Weights of a small mixture-of-experts language model, trained from scratch on English Wikipedia: 31.8M parameters.
Below are experts of layer 11 (counted from 0) of a mixture-of-experts language model. Rows are named router (the router's row for the expert) and show model dimensions 0-159. Each number is 500 + 25 x the weight over its row's rms, rounded and kept within 0 to 999. Numbers have three digits each.
After each expert's rows: a language model's description of what the expert responds to. This comes from a sample of Wikipedia text that the model never trained on.

# expert 56
router:448489477498481519514504449536461490498476570484525476504481463493492477513515511510494471533482468459492480499510548493491477483474494492461495507476522501471504465536493495524482527492543491471507493497542516502529486492489523447457526490527451493492559488482455519508521492500487480488509466493517509480530528491505538512548518478494475451487490534501533543468522483489472495525552516494504526487544513455504444483489529489518442512500513521492516512529491463500487516488518511
The letters T/t starting words in song and album titles, plus section-heading === endings, quotes and line-break punctuation.

# expert 57
router:519492504503511529523469524527501449466483465536499479496474486463530471494422517494492520503492483507508534467487496533492486499462542470526430500508496491490520511490469472509573532513474471483487456444540493477477507482550490503504489487495521514511487462504541496497510521458488514490509515491507489460472494539508492522495509508495516491548476478516472498491494495484488512455495490483475534462476543495502493494512563492513450486500517493497538455509513538483513529467472514
Final vowel pieces of Romance-language place, club and personal names, like Cune(o), Cost(a) Rica, Feder(ico), José, Juan.

# expert 53
router:501484512504523504537489470478503506493527493451515494470486478486529439486482456517538477549511518531503505501476492499541475458489550491483507473477498486474538474490511483475569478479482515469506456507538495528482500521501561454534525462541499513469481475515491464508510489466488532479504486520560509478504532504502510456520517445497515461477531474505507505495506506487489529521502502472509560492496551490532497531512489485496492486482498546513525472508518535500528513472491488
Last pieces of sports team, band and work names, such as Hawks, Maple Leafs, Panthers, Rolling Stones, Rings, plus table line breaks.

# expert 42
router:495523555549494494506482516527481501479507511492514460498492501483513517530466525468491514496484471512523530536504507523488493524485506479529516475476482469498516494513474511450564497494504467482438469504522496485519467504469499481503461486501490493513486531498453492480517485479489505509471517521477555516520555509496518481491507513493519477537447486481523502503491489486528526503536503456522534478499517457513486478533501495575483508522502471451527420498473514459510549480488525
Column headers and codes in sports league and results tables, such as Pld, W, GD, v t e, country codes BEL or ITA, and footballer.

# expert 61
router:496523495520468482489511481545442491448462491543496519514486534486494509535497550529479493512498497536522514478496469525488512494467486520478521441505479488499526468487499516462497475470485488524438541474492507503509504480449525449474436513511498494509515464559472465507534452501489487487503512515534543489532545484484497526505518472499474483514503504520484473511506481517507504472551493468505536474500492529543501495495532484507511560488505520504537494537478522504492493484510473
Opening pieces of words starting headings, table headers or sentences, such as Prelude, Religion, Predicted, Attendance, According, See.

# expert 50
router:492521503525476507468473467489483456489482529469546524550500535465490544523442506503506465519501486501496488521485476549517497489508510522494480513469475467485557473509484527454505499485466475510455505479519485496505480465499546487502450468526476505464468528488503441479520491487457493517499490497514556479539526505547484495538518499503497506516495501477501478498506496545511545508506519500510524521518503495515456507515509446519521539510527502457519458551495502475507518469522483
Single letters and word-start fragments in tables and units, such as sq in /sq mi, the slash in coordinates, particip-, Kh.

# expert 45
router:443518480508459477539503472488477476509503475484459495479485466516503522536501508488470549490512514488475464466512468523514533543481526544460519447502470503489478453535509477499478483504524516433460466505523495480469476522438503458449483509500505476480500558490499505482510475506470517494488507499464484517538542479499487518526536497470497486518499467502468527493537491505477487530538523508492530480485505520527509506520526473482509503451491553496488483503489513532493502467489482
Adjectives and suffix pieces after a, the or his, such as first, largest, political, -year, prolong(ed), rad(ical).

# expert 63
router:493467534498506507476485522501476493530494548474526500512487492488546517513494548474536480512546505477513514518488450515515483459528549497526498480470478504515523452514525489436526493496481497524491486468523492481475517461476521502481483520516484445479512536457503486486492484494502495485462482498478496511459478446531456437521496473452497521484512525493482481512458497491487560527541515502497516474490465493499498485485472486536512473530510499531487508532491512466446467469509485
Verbs and prepositions before quantities, such as cost, spent, weighed, for, at, plus spaces before numbers in census and sports tables.

# expert 59
router:483515465518471518502506484506503492475479445499514490491484515481536467515457522458491482495468458453526543516489490498499479514532512473493499484470493472510498518523513504531539497490490498474501481501462491535453509536483550480544464496501507519512502591474473473488490478494494515535498477490495561488496544489510487465477516499538470474495476513506506513473517498468500517500473490453481487494546473515536492454517452461497467475500513513473528465505443479464500492496510472
Column pipes before player names in squad tables, and name starts after starring or with in cast and credit lists, such as Clarice.

# expert 39
router:514502441500443508470535495523455460485506537499490471474482506489504525502490460491568484521501500515495497500488529528504536483474485504466551519510480472492520489482474518466532509464508488494572512480537475528519451498495487501494515474529439484521494513495466450511505439505483480525460480509508533501511497490498517472473466507492499486452504490505483498494492502521471473496509509510472573495502534494529486504478482464556470512494508495481532471536508474505492499479532480
Dashes and line breaks beginning "- Field: value" lines in infoboxes, such as Canton, Genus, Head coach, Built.

# expert 10
router:494512542532500527470488486520470498463540522492518467537507526503510515515488546500512476495496517510495522489474525547502539488481514504462523520486489490537552494496466483488548466496530485484457505503515484465487459497481523489497494500528483465487462503466507471491477458520442538511460485476480542454524529507506496428501508488479511488494500507474494488473464488523470553462529525470509518506497531478517519462557489496542481513530485523506537476541471512491508526493485487
First pieces of multi-piece English words beginning with a common stem, such as act(ors), ass(igns), cons, produc, Cont(est).

# expert 28
router:460469485503531520460494476478504547507496509487472494512492490506527485486461482441433492494495469466520458471498487465550505481491510513529526459487497548494512491560507523522515480494464506473475496478483539508510493535496522506512509537481519478499482521515522532556492497484479530520497483520473490481472492527516486456516519506489513495492482487505508571448475452485502489539493465502482498464505452494485448465486549498509514460497486503490515526552473493503479497483494472
Prepositions following a noun or verb phrase in narrative prose, especially for, in, at, during, into, after.

# expert 34
router:491477506480514500514491461543493490507493524474503525531486479518536462524500503537472498501530495517508532482527508482487508520515534504488481499503476498513543495514497529532528495466511505516490482513518469487502483538486528450523480500531510463500512546488499537524547481439497506500521447471518527536511574533497482522481505488512486467473493511487506486500500444484513557522546508471515550503466522453532457480533512484495452477512495521493496433471537490493478489470490500
Nouns naming a sport, field or career in biographies, often after professional or college, such as football, hockey, career, music.

# expert 54
router:512505489531463519495490497540483533513548493459529470514498486443520508472480530537493505519499478508504498508540480492506473479468526508493489459488468480524540518518484499449528461497503499525518495526535495478523488504464497484482478476511499487531505510456486512496517516478501486489486464491490518516519519494536476444534502476533489488476474516498498503465478470464517522486535552485521572492493515501526502472548493493539437459527510533459536472525520518487446510475467482
Words inside sports results and recruiting tables such as Did not advance and Recruit ratings, plus -ing verbs like seeing, allowing, causing.

# expert 0
router:488516553508504486520461526514502466458469479474509540504488471463523474458504526479492436523510492510529526527466507514513476523508487523502468523523456490484534498521455501496522469516482457474499489547488452494526458501504546535490477492523471465565507514482518495499511462468472510488480501474516477525491488480514486502492507504483519482559459509489510481511458467466471479471474489500479536513462515510465487535514548455503485482525512497512517472516505526463473496504518524
Latin word-final pieces of genus and species names in taxonomy lists, such as -ium, -ia, -us, -idae, and other foreign name endings.

# expert 22
router:485490486519474512528484531498524440493494493490497465512484490463522461483482501447470495522489473487497532507467526534494469494495547505493500510462479507495541509488506492491554487477475526483465490468517485425480514492487527460468516499505477497532540496462524470499495521488488535464519501449508550463481502491532478481504531513495515464500532504502473475482486522496475508452514532465457500503517545502514487502468498473550473471496499515495547472538498520550491544492481525
Spanish, French and Catalan articles and prepositions such as de, la, las, plus past auxiliary had and some verbs such as won, brought.

# expert 20
router:479486501490508508470471507493484475503486551496538533530491483484510486499530527464553485504467523491509492447504489525507469515485492497500494440515503524449516509540484531489496505496501467477482494490537538480470494504440500461503517527504508503509485523495476504516547506488461525487519478513509481514517498517500511463501497494464506453444481516550487511509503471509474533482541441521469475502491522477529524512512553442523504451500531508460495459505480513472513539447517521
Digits and number words in counts, chart positions, years and money, such as number twelve, sold 217,000, million, several.

# expert 35
router:451508471522486495475462497533454517460482506519498479478482474520471494524518522508511510489479493474493516514449539504460557499482516545525498496500490513500527508510531553517528514470534488515431535492485496494526528507445499477540469525432464516503496534503538503471507467482460507514484473490483536455482528482509482510533501492461517511492525501460485518489512494496464502521498495496496501493527498492531501476497548503497521452505474520475564487530465484491502506480540478
Verb starts and pieces after was, were, he, had, such as chaired, decided, agreed, abolished, and co- or vice- prefixes.

# expert 12
router:542487535519451523481485518495514474484478535513523501469488513492487508484496505460480488510524505515500526492542473556512480505456524477512511491467525510484513495486444528487499511508487503505526489522562507514483501554482493471518503428486465510520483547518482471501536463436457492515506477510539541506535515484478527494500498526490533504473499552515527525484511489510467512503505514454470521471517522457535459504492518483543451477495494513498539503508488518477478493457482491
Digits and short numbers at the start of table cells or list values, such as chart positions, placings and statistics like 4, 3rd, 1.83.

# expert 19
router:493500473502488517476511522493462525537546476539520525481495517504500471487491483506457512488483493491488468482510465507545519497501467508536536452517476552523521454532487500496529470500485506497504468490524463479477469525480521476526506529454475501463495518534506513558486491492514521521465482543512501475483498506519479474475492500499518481515478486502522534484475508498549550546493478522479481504483461503491437470453513478505490493513534499552537536513441466499470522485529473
Prepositions and sentence-opening time or place words, such as in, of, across, around, During, After, often starting a clause.

# expert 49
router:534513514501482509445499489498484502504496479510510441460488498499520502485480541443505488513537473484519483502531480537494517506519482512499489466483476506536548504479491521478534498489508503500452505483502512502500483525467512461515443469487511458502502517468498454473526468477479483522484489489510548507510498516501543479471511528476534482513519507462536479486475466497499478527496502508526508495507482484588510493556505491483562523481506546464540463501490528445476488468493479
Numbers and abbreviations in statistics and election tables, such as PPG column headers, ±%, vote percentages, density and coordinate figures.

# expert 60
router:491520506493487528526514488479498451460483549466501509462482483474519479500495487530510496483464492488497454492463486519536476465466543484465504494492535471474489501474505490519496512514537475473522493489538475525504488478501522451479474499546498543475523518491469514495519526487471487497508467480513523460555527500496545464531525461499513437504540495518515538471491516498478533503508468511483515501549533501515470496489515485512441531483532495483500505530466525459485548473525474
Words inside titles of songs, albums, films and books, especially a, the, it, Love, My, You, as in Get It On.

# expert 17
router:503493540537487468519459482525508471468511502513480515499494463505515490467495501519473486549494483511536513526505435501542498554477525508480526507510455492470548448505470504436531496527505500487520464516523471500523471491487543502483489453538463472482511497481510473525513473493502511475485509485505482502501477496518490473504532512527514530513500495496484541474498476512487526488510541508488531497463514510462455523517554504519487522541506506525564497539467567489489523487492492
Prepositions, conjunctions and word starts in species distribution and habitat sections, such as in agricultural, on stabilised sand, wet tropical, forest.

# expert 47
router:511497528496492504498475438495473463491440525502499508503485460470532482514509515508477478514536458481472499452495547512556526516463493482501486487476483468515514488514467547519496482493539494516480506471566503485512491489486495494491534487479509513539518505464485502497530492481475495508531504497507517508511537495499517528523478479475464518478461570510528516519505485476475517468530477513474560440482519497518475525499539462522481519469540537476504486533503505496507506471550516
Final digits of years and numbers after 201, 199, 185, plus stats and scores, such as 2014, 1993, 14.8.

# expert 5
router:500505461543508470471515478505486510437485544484496498493486513518504520494521479517508512530507540495500527525498483519469475485517477533480507503508471431521491498492471508497541473505462495463497514502540525559541502481489525493469517472517446509535508517497485497507500490533465499512442470498522546518499537479474486448496527502487503516524536525496470505490526477498489528467500474476522527488505524484540535451497542506515456490513545578496514483485485474477481493489470501
Opening and middle pieces of institution and chart names after of/the, such as Slov, Czech, Supreme, Schweizer, Ultratop, Hip-Hop.

# expert 51
router:488527484496484501499482498534504480475470504543550497513489482452553460500522520508478500550530481480485526483517525578578497490484499507505468468489462464466516515480530476476534449464494519456513477443536503465497500509478519496484518482524479537501515516487482484508533508442474526475506492515493500492478498473495533503522526530477507466513504538502506503516451481494507550498479456510509490491478521489527513497497470482490501481521487528501497453491496497497480510449531506
Digits and number pieces in statistics tables and scores, such as attendances, times like 4:59, and game scores like 71–74.

# expert 38
router:503495470496472508495469500529447490471531515528510496524495520479511536522480512536529519475523533499496505497464504479488509478437520501503496464446470463456519467495498502462506488526522481497464487546510512511499487529466511494498475467482469519552488517491509453497517480488449481476517476464477495495534533521508455497468503488449505504511483475526516553457519496513503514504565483517477495511515512500506509459514510528472482505475503507477535458559524511478470547474466504
Table pipe separators and row labels in sports and music tables, plus forms of be such as was, were, being.

# expert 43
router:500502512441523488561523500469500489446452493459509510513491491479552468487483512474509472516533480516485473492452523496523494462479497494539470488488495458467497532538506489511515499461515507448516520515509466525491506475491502489522539485530466515518477518490510506495488486464460534490495472476506496476489523447515478483523490454516517466504488483546494469488463480520530480487472499485473480509488550480521505545486509447515489482486553512512524482510492548502546538486528519
Final pieces of personal surnames, especially after first names, such as -son, -ton, -ović, -owski, Hughes, Willoughby, Smith.

# expert 3
router:509499487489540522503504442529500453467447480508507477508475489471546489486475535467476528510499467495509518488525487496492465497483528498479452520537461489569517519469484495493475500460500510516478506448522457484522495482545551476535461510469513506481504495472485537490530489487488495466480452511545488476498513485504522474512532510523495503488527542479505467495465469509508540540476511486544519482514505500547516530508485480481493520496529525479516491523488545515505489476546528
Words in names of universities and colleges in education sections, such as University, Sciences, Arts, plus commas and "and" inside such names.

# expert 31
router:487501501511517510500484481507498491478535531509502481477477509454486467459485457493459507511482487512486522506480492528548491516468535533461548535518457438495487477500445478471535531490468483478491485473526516492500520514508569477507482492503479504500495510470494507511519466478527505515459468470489506531481497524543483514491465498477535507495521476504457487521529498509480490496419493509434504476497516551543488480518502520510482525508520501492549504545470485496506543497475488
Direction and place words in geographic descriptions and infoboxes, such as northern, southwestern, United States, Location within, Region: fields.

# expert 15
router:456486528544488459494475487486502477426463499514500511482496468510495496468498492520506475541468456518492544490487441528537520536503498514486504524499443500462523452526459518507509444505488485490523491493514499530533468493488555495498513468494485481535505488484502469515515508516464526503443514499550486514534515495536493460516524492481505498511517487475470531490499514502486479479484499502516547500465493532456459494523571476521488503494509513530519519549499505502520505485504516
Opening pieces of longer words, often geographic or biological terms like Pen(insula), bas(in), Arch, trib, in species and genus articles.

# expert 1
router:441467477568479439487493479566464507478504502527513487532480485507492512480491557519458500507522473501527473499484504511490526515503524532535483529484482509464515484540501520503474518506507478533455510513513521493494528491451515491513451475491482513511482524491478505534499447515476469500515474508501537483505524490468535523530490451461503498512555497522509525490465481522507534540522495506485502462498531492496550510501542474526524497540493530493505482493488479530491508528536473
Word-piece fragments inside longer words, often after a prefix, such as inconspicuous, inauspicious, optimistic, arrhythmia, plus stray numbers in tables.

# expert 32
router:485490523461501501524456501491489449523457493496484494528496482507508523516488511477478513469512450511451507441505495533452520523475495525461518464513484511497513499518527499511514510517523492486475496520509508500497470514468521473501444508506500480493482549507513490486500468496484525474475491466510507491505558493562472489492565468476503451498501508503508500458466492449476507534582485519452560509516517514528479477537488489511500471497505519521502454479534508512498499463505495
Head nouns and noun-final suffixes after a, his or first, such as career, role, position, sentence, discrepancy, column-ist.